config = dict(
    n_layer=13,
    d_model=256,
    experts_per_token=2,
    tie_embeddings=False,
    init_std_up=0.0285,
    beta1=0.95,
    decay_fraction=0.684,
    seq_len=256,
    doc_mask=False,
)
Below are experts of layer 9 (counted from 0) of a mixture-of-experts language model. Rows are named down (a neuron's output weights, with its number) and show model dimensions 0-255. Each number is 128 + 24 x the weight over its row's rms, rounded and kept within 0 to 255. Numbers have three digits each.
Before each expert's rows: "raises" lists some tokens whose logits its average output raises strongly, later layers aside. This comes from a sample of Wikipedia text that the model never trained on.

# expert 2
raises: " ", "),", " and"
down0:114127183137138148129146133125121134143122115146165112102092105130099124105192135112107125088113125166117136106114157087119121064129130122152104115143084124160130137173130124151163119102146118124130099116101156147136118143104128111159087141167144136133120113121127164119159102094110113103165107149165102161154126137111174142091128148119151154155088110124142103150134148128137161180111098122135156164080139143127104104102084162100164146099136091130161117138171159147102131133132090110156119127131114056101133116112136100128096179160115108148149164154085104105149106122104137114093125127124094145118105132094181116102132165101132138099135196126093119161143105134104138124109135116176132119117117156115076117105127107142147118114137120121109145128107108141092147131106112
down1:149107135117136111127109107117136140090171166125102138125128108169123083154159162121196157091120134163121125129142146085111104126121135099138101123095152128143093130161111100187136128110099130134113117091171100135102095099120149103149095137130122125106160127108183117112116104081111134141120162124118117130123130098110124111134100120145162103126088152115115082137146170115112129155089114146133132131155119156133071074140119186118118130146122163122106098145125103109132129082137107153126063142113141145148132122125158122093103117121084137122121130133112128154119093063174175103155138139134141119161139165174146101133108144131082140159139129130113130140112143143161117168194098109155115139147142109147158156112118151135117123158137152147130119150144072119134106153138149

# expert 6
raises: "\n", " In", " While", " During", " Additionally", " They"
down0:112206065084137149142120143120131113153134117157150159147125121124107101133146155104167157134085096143130111193136149167120111133175127155140101131092102149117136089098156130138064149111108161116127109162169156138134103098127119123131123090158185158159133116103135127132108128140117156128120121159136156074125121169112121113138124132127098143136115156082111132140167109132148118116147156129120175093099093078124125131104124128126129106060149149113147087117059136150105122132086115145105154163125151167120143150159118140090122138128159074126126169092131139125142111140153149165119140145131119132125111113097135164124147134128127152110107161130099096147141170136098142112112095142100146149129122121093151121135130147103153105135132149139150121144107153174138132140127115
down1:131118125097130152088106123147139181163146125105129089107133090136141094125102083122086149109109122122119150157093146151145123119094120157110122165140153172083135138092114154148102104133119095130174135134153151146117111150113139135103106150145073134095104115167139152128132112151153138101144066129119148114110069078119104119117091092156119131168116144126167139125132120105158104180118119155115128128103122105104129117128106130149115139142143100100120109124120119133148126143149135138136140137144142081145144141133092174154071104125117123140143127111095126162128138167151131133141141112098137114132147086137141101118156130100166136169103141107130116119053141142128144106111101095119137177164047101105123105130137155122088143143125130172151081169132131090142104087131132

# expert 22
raises: " of", ",", " |", " (", " in", "."
down0:166110146167140136147133139093120138150115088158127150125140103127105101119158112137149163151139153094105141079105117155115119084150122157144100141121127142146168162124162102171145159136094123138107150094118156166088152129151112125150084127127111114122125099124130130086130151108128169085095123095140148115154160202130081101147151147091099143155137146141084116087121143140136139106128167113166104081123139132121121149109119143102102120118131124105143129142149151106143151013134112121147115122142097130139140128097139146098132081131169140097142143130085139110126139125142090139142140107119187127100091110147085098114107130145125118103131138142117149111149097184125173112123123115111115151104127134100124092101121150127131150122149154181103131164110137126129132141138127
down1:146119085127124127119109128073103125102128169086158145151123116110160118148111108125171129156113117123115110118139116126168097149118139123154117100091119135154177137136113119125153082092112110146111173120081097080078128144121127129146141129134106145070134144104143175118099115064118118145130166137109102144156177143092104109135115114127149128160135117108141139118099142156112146126110131126163147165166149117130123123154193156138124160112088154163111101112135075146112142119143172108134168107143154108133141106150076130088127124119170154162126149159142154105123165139082151131136076139156117118134130106152103140182103117155106176104150098130112141125108166151134114150125150110120123148096090156122144142118090085130149131118134114150093152117133112114167132109135117

# expert 14
raises: ",", " and", " a", " "
down0:152151135095159143085102165153146085119105123085120096136141104122171139122146102115124147132156147119115132119153124183127142097131140134160153183089137109120147118131105105095136111117179143111124120085106171124125128147134111108085120155126098125152111121130179123114153120115088147135112117120108095137132154152108113157106143128083101141108066118076130116055164145098101125120105177097117120174137083088156121120120162119140132116153081129132095149101148121100154094115098123175135129105131128152078114157075168126157123162154108117120106146109129118155125146145148152120160101104121118114124151134150070137146125085109141157130112180092082129091132152111142132143125122118130129133115148135124149141153150152142131143122104131145095115157166143124133148171128136
down1:119141123138114156084117155142150177110137133135107167117095170150105132146084135174136111114106109125170143121105127097162084158111134139128119150145108136134077092124094096100095105101138113166128130080116115101137107131106141120132146146109154164134111140091105108095153116124165125106090110116140132116146114102119121165091103142099095103123120138120176128104112096149154110131116152115154153162125161139192151112148116156182142102124149108165118130090115154145157168122104134137115155134111125139117148125153121124137088118091149128095113168100107119124145091170128150148165160144136092127172107095118122111153112146156100123105146129124136132146188106137152124095148088062138156098118119131122167166092112137100102109126119134137125137097120159126158079116116175

# expert 5
raises: "\"", " (", "'", "\",", ".", " to"
down0:093126135119134118086144104121138128156101136149148128128181118145109124099116106108131083123149151128143152119128133136120113105123108164142104139138139131116153103137150184137150112154146135104139158145142147111148089087100123133113132096118107144115152166077167075132139108119146144135139106115182155138161097084139144134153099122127149152111127109144150140111067138155106099091110079096112199107128125149117155152107149143081140128138115118156110093153136172155122076158147128094148130142087157163123111092145140124159109147112105152078138126126102083130114126112142180128111120121109054121123152145141083119120094088137089114143122167098133096134111114119143156116113131186107106134141123160132105120128108111123132143134140104116120092121094118113152106175082144
down1:111136166160188097115117113126138127079131138124124115141087136134131106124127149115121112103120059100121141115151146123182139106110118133149148099119102140111096110161125130097122124091159112184144108110148142113126118174143157191102167148132133105168156130141132133147157129126081148132156121140136132152142099161108130093162108106164078138131104123136093140158148116131119107121173140140140156110099153134147105149114131102130133127075149145083161098119147070142137188096147153111119123112150117130126158140101129138152126129094098119099186114165114136143148098117083124146159142161110078086182166130091128146130161127156139170120151100100137113112151131125162104124114097164137150114140145108127118136113180102136122148122138136149144093148129110103146146122119160

# expert 29
raises: " the", " and", ",", " ", " that", " in"
down0:138126138117086127118106132145130157137147103172091109141118131160115131143124148102116111164116148125129132106143094090091181148113126133116120119119128175138137118153070144142179070208126129143158133120160178159130129119116091117142142182117151124108113135148104142159127115134117137130125121110115152113134128138128130139156138093140098134107138178109088078125144127099181135177106118137079131125129120134201165123125114119139120151161126153127141143111108117095139099118105125121108169121149108120132112159082154143162103078114151144116111092152147163137176161107130151115113143145081129150117092175114141153107161127107102111160149117130124156122119120143107103134123088132150141161153142188152090107142122167136120129127163135169106148128113139118091155148097124
down1:145109111120114072107126161129116050163147117126160111153114129130140121138111096153117120135159142138162130149123101073100128111164082152104087105117121129111174108097122141140101149114148133106126185157115119180096106139166064132100102117126133156153181150163097099112154076111143087183132140175126132138169130163097120110136157129107131119127143105111143144121140123112099127098111099119156154139148120161120152086130133120115171145115123112120139142140146154147094120098134175162136128148123122145169116153109110139134118115113109118121135138182135144179158098117120144117145131122108108099099103106141153152102143188084144130114113107105114126148118114124143109148150115143150104128135161079130129163131088123118158089141113112108135154125159086131175120153129124

# expert 12
raises: "-", "s", "ed", "'"
down0:109125113152146126128184118141117129163181113148102115148109132130155131119092084100114146144131098132188151138141126134108136155134114101134152110142120112166119098144150115137148162102118165168144123156110136184114105115164172138103156129107116181132141165139139125120105154142133123125161135167140175158156168221131143132146101133124115166104105142147147089116166112139149111115115098124088095128139107137134144146137127140124082097149144128156128189118116101134154144099141155165156120121131130095128137124144122114140189148117050167146138128119108168150140166155129147162097094094134101120070111120092117099132132158113130171141172118103082131150126135146136126148145136087136129118123134123138096135109125151127110074124152138124097133122125126131132107141127099
down1:105103138132129117111126107144123133144155135088089157078162148152153143160159095128152102104116160157086183125129118106131123067095144102118131083124125104131130122104128122103138118108169140127125142161155139142123118137113113109133147104123138105156098134137149106107149122123153129148116137107097146101144148116121090146151146136146114123138139145135107122031141113105142103129108124149163116132138070133141140084129152125180144084126127141105116093130082137120168110127155093145142163125111096139090093124107133122128138146147123181150172128117126140086116132124108131196141140110123100103146131100095129096110174080106137153119079107106133111105113109141142104111154080114119143104127132175109155098151157127129146095135131128100189107132111129120183105093144162

# expert 9
raises: ",", " in", " |", " as", "\n", " before"
down0:119152118104143130161112153147174101161113112140107142162159104163113123120175121093097139123152112136133107159121095086177132131162143122154161149135157145103122130120134126143169109116079127153152151119138133124160125097118127170123107136154117135151123102109104109134133163141105159119134118134134125122074115153149107170141138118135119142156090125101114144090132206142140121099110178154107142142146127111095186171106127142122130168163157108132099119159067144089168132103097123138085129105083102126159135123127139166139141093107172146172130120096120099129088141105172119103121121120161165138102137182163117139119156121120110156107127147165200141098089148141139125134102104152143118135132144119116113106121166132117089111135121102109132129123142124126138152102154113
down1:139140099107134118117093119159136109164121165143124127132114138136113127141168102173153144080132120120102153137165149070122111123155137117132121128100116125139156097127111130152179134120094139118119094138149148154092146159138116142125114139120172118127132131115085157124122122151184158126175111123144131151156129198137114141147102116132139136113132129104077110151117115113124134159093136066139146090111130134110161123137097175118121111176158110108122096116129114112095171064121111121104120123102140118101155093088134128154157140136132187126099111169139099111114151119151162104156058103114159105076121128165124114087158118107145118183137141091126101108143157138109156120146134091112128164138127128146115133109118119095107130141143128161166113114139129147154153107150189

# expert 23
raises: ",", " (", " |", "\n", ".", "-"
down0:139099090171148131127120178117166119157142145168095070150101118112142130140115103138143133164126172147121139096124115109145124121110137141121092125140179165125136147145116111154139124096109141108128167157081150146127124138090139135095169107099129160143139148143179139128164155129107135158134123137143128086122100104125120113120162113084128100129195142083144129109125145162112125137160148136146138143118159142123080173119100140125094144144158135167144133128143132111136135084108084198146142154138087150130142096179112119108141129152131130164097123141148128134124156110107118169116103098132109140147128132131083114092078106148071147118109144141141116142102122095112144128127144149170137167114117122134120092143152140082146102108177104082142160140091154154146153154107128
down1:131131158120159167089151104103120108101085137144135113130145102070124103083114145124093121126125120145167091105082113116124127121071144135112136132128089176115122131117136123133117127160121150124115101122139153105132160152143152127133125108112162133131139149154113166133143036092114128150152101146152115156126114141142143145163113080130143172170157104115088125113163161127123132154129102093089091150098139173122144110140168158094101118140148134109117141164143104089161109151139119131127116169151115118168074123119095134109119116132141126111120155134145178150104140140103157108108080127128104135184143132134152160173080169116118099138143155118099076130122117118152140088133144118135126122101112111139135179146124094092140107131109171103144149119141152122109111118099140

# expert 19
raises: ",", " (", " in", " and"
down0:144116134103093188105136111156144119128120084165122166135160137127147128090103139150131110133119112146130102097097142110143139114112108105125136110121102113184155093077162086106112113133128138166111162124122138116145129116120140077125159157128150148125115148153100120120158093128141097112131102133115149136082096131089104186181129102091141140185151097127082154069121086163124150182119114115143119120159137136126137164128100130148164128107121108130104102089134157129123143144127109102116121132131130146154110163096089153163135126106112137135153138108142106145132120098130124078143108130134119125077113129140058109088153168147122116141084155121071177146118160117125134155142116135135083115136143120169133105136094111114164157153122099108135100090133119116110145117107132
down1:109138097115124141095115114155137143065139156130151106170128152125131133148110158105133166129157117116110128121114125117125104097154114147138124111181130147058116151146098132106127143123102157106177171146142136079128129099142110123127134122140141106154114139092121123097121168118148111150126103141137104140115164134149147087122138118119133118101179113107097136101111159092126109136166131121106144148151154143165115100164161097124116106119145100144134084161139138112128130045133145154185140073145143141123121153154145090106106164132119124129141133116102135115122126136146130182128141134125142055191099144151137131112119155125077167160145165119129157140097072158080124142144115113171111139114101139134127112157097112142120122127172101154126124136120123095107091091153136

# expert 1
raises: " ", " —", ",", "\n", " and"
down0:125145148135133132112146148129148154127135121146132145135130113160119113137142122164114143186159094145126154101132157112128102147133123096125118127091120116171116090154148128128126102151169110123112096128159144106075162141173176133126132096107131118119148162120166122149124137150130146092137130140116147124152160030094132139156120079123150089057150131152130104158116163111103136147118102121155144159099161116122131108162140143163176144130132148146109132131113164154132156145094156108122125118101114145133122100148178145138173179109153091069186136124086102132149112154127128152116146158123105078093113162105146123130174124124151119149124120122124081150119120129107110156124118131092125105085147126117150104163131147134149124109134077125163126138127111150121103100125085
down1:136093118125115168094145089108105111148140104108154140116126096151132080105116140104102135141121156187086163109148157111115111156129177063085134090084154149138129140116117132151154136128110134125121133077136161130142151152167127171125143105142163111156133116152120089114110109083109127140147092146129129073114127087132116131112146130116158095138095167089123096102102124109117117127144110127115132124153143139129114086114142110125114112141130136118163119160145120150147119170089088129116119156132109131143182099143122170144116113140095138148138123113152135178143084077113121118125117118147101132079146083128145112132104130136133167122108122087103158136137100118156108158126114164114144086160159135182147132139121155191112126088157126119143136143141092180145088121130114

# expert 17
raises: " in", " on", " ", ",", " the"
down0:161113102134115122150114134114119153095110094112095147122139130158127142130170124129148115135134150130114133109116112139137146125147104145130136121129108108118105107151107117124115118151118067186168126135122163113184131118159112122117156139161149144118112113136128104195135150086167139131099173142112144134172179084152110104122146145125090161137136106113147131121138120154109138125155137111151109108156116152096159115107178076094116114112158141130125107138139102143094144181116134154125140129133097120148118097132150127121166092096106090112138123093121157105168117137135175162109097116136127119143105099081135102168150184146108097148178075117120084144093127135124105171138100157134144126113133149126113135110133192180064107106124142169129127121122132125134085151161134
down1:133131119145123126147103111170101110129130162165106151122145106155077125098131129160096075128145102148169128114131130090131158124129142120142139142151103066093102116093155092126137131123111172106105133148091154119103118111120133133080165119121117119156126126124088062141130118116144116124100093123136111099113114103096112137146115110134105102144137147150108129102092146140149161171119069121135127160121171090146153143122139122107138145103148142085108154086126131158139154152093116124155130135147115139112112127142144105118105156137084138068128086151110131142148163122062164136101145134139116119141107101117100143167099101119169164090106119133137136110152128123119151132106162137129114164096118131174176121126102088083156123127120126137147161142077103131193115131173128

# expert 8
raises: ",", " in", " the", " and", " that", " a"
down0:145100112115090121148135157142141098130119108122137145128128149120114102115159127123148123121117139120097189103139161149103192118121132099101098172101131144119149144172118160124118135149121126086151127103159112102129119130152084068142042115135161127123136132115145126117132073104151116121170111159155105144149068136131136148130137126157131184116111106132137065138116152130104095134141139130069125113122125143121124136093121121116135138107131137124152136140086125116113167094154127140125096111105118109084100119142117133145107120145175153095155110105111136100227101120165123151141080108108139148102142112156106132132167165124163113183143102145122133101122090087113097114142168108125143124112118094132141124135091120108121137140138137162088152133129129115135133115121163
down1:130151144116121135106102159100149152109140137092148128090110081114139085157149093134123118113129132107122157119090120144136159108176115140158098138111119131110125093132120158153137154146131150156130088137124128123136118123125147130150088126168143147151085136148127134121132177089113082122125139087086130125100151231159128120104141168135124112144156135124107140121136105096139135138155141133153129130176084162113191147130104112096111132119120147173113160138126120137133109025129104134142144145150102089130115091109136135109118121114161118154123090104135120143151131136182145085147131137120115131113127138108170167098057113172106147124171152154135133117140091123139162108109142121159123155131135104117143101134123099140132149118122134149161102107150155151122166133139137

# expert 28
raises: ",", " ", " and"
down0:106128111135157117108181125113115133120133090132133159102146104099111072122127143099168188141176114156158139116140129101102091139141150138124095132134095134110135096174084147128134144135102123129155112097099111131129105144129106139105144099135094127109142133107095167172165155123121108162102083131127143168140207097151138130102123160163109115074142156114136149134139099086115112141114151151134126145131125104132088124137115110172123090119096124124137137114168089098128115087142145070149092152154147074133109136150116176123131128176129156134098075130109146104110121142105164117128137145098134138147114105137160143168130146120110101177097099157099115126131104090114165144141100120148114120125083161122131119113147147103174136140139095149118151108124146139156132152122132
down1:126155131090116180131100126133146135128148112128084129130141124112109118142098115139125116125146134124103130104162150150186114122095168141135104132139126113093147133138150137149159118115119167164132155153108142160115093113138130132166164097159134173155099129106162108136133153161109125178091166144118127162114132190123127140097122133096161139121101142145114178128123097136149130144126128131136133145163172079133088158071103133066115143126131118154091085132142115145115101065176094176136105152110141127116150138127144151140109218157135146109126142167120166178137129115116154157081123127151127113139113145170096134107155151107143119088154151127164124156114108137103125161161103139138145104167094112138142131108117106150092123130141117148113156148131118122132119131113124

# expert 10
raises: "s", ",", "-", "t", "d", " in"
down0:179074137132133133105163111133120138122139124105098122130080106091094097118114106115172110124118106115158125159137140180146092141065144123174121137133124103154125140158158139116155134171119134154171143136145118066127119119114136152122099158143136136119119124122119083128179112113129126105138143144126134151087110041144115115069100152114124153144111114100116146156130097116166119139110120104121154127127121112127119127068136084148154119121173134114110147113122155106142167110139124123122162096075120126118097123164140157139135132132109128142101151125088120092131115107152109128078159147137141115148155133110154122144146154114108115185125112135152141111192131114160139142142108088110130119145127100145155133108092154126134145047141148122126142126081094166129125140149145
down1:107115133127103168145139108149118132099138150179148171127112105109101115129158149146091104111096175153176141133063115117122136115081106095167103118091128095100092109128112158098136131162118086126096101111146113138127194131101127111141123134142134166178141123116127088155135152134144091120125105117106153110127145213099156106143094091133109103111144152124137104149122083089113088130137123150145133109140138090139146080135107150137124116095126161124133109120086141136126150151131060131127097105122103141126121149116159140153126111124123108141179114118130143142157128133098129127111154150132128171101092144109178133127126150147131157076129160138093125138146139094102100140136076117106091137095121135086157182105148142147142095126107139123139126126124126160146125124121108

# expert 27
raises: ",", "-", " (", " in", "'", "s"
down0:149115087139086118097150132106136128140100117127088152161141127116161111141119128145123143211124119149151151109118154121108132170141123137070078158143111166149096108129110136108116125079131159121136117147132142173165167129110149146116126190140136139162086133136169096135125143076179151116171093167144150125092122103150102130139114159146121135076070100124154140119097143115146120139160155120142118116131144111097085099145121128137148133142095124137130140106147143143106137129131112133107078140086141164147145089118109129073144120150140159143139116120158138153109146148130105109152119121094117121101121134148175117103159146117134076124107118155121114133129111115126141076131121114089120121119124110113112146157142144126138127132075150143121111174094116105076093131077167
down1:119086127149131130155150128094150118164116108107112094113138168094151151120152119111139135134127162125149166145108108116143156069140124189089150142167127096105141171131130147135135093121123147120120088118104144176111175091114121139183164096138119114165105144119114127181143133131102088098151136128139103128160145161151125155133108122170146100143123141132148124169148109156155115135119148097095059098153123143173118144125094149110146129161149134130124090130131146134107109218164119138121167136126143104109142156132098136128108160131090126112100163155108132112155124088178105084129114140133097159086114128088110107103147108130127117158106168085148142112137103105113104150137117133127105150106125125123148118122145119126124123133125113101116155139088122078141141095156107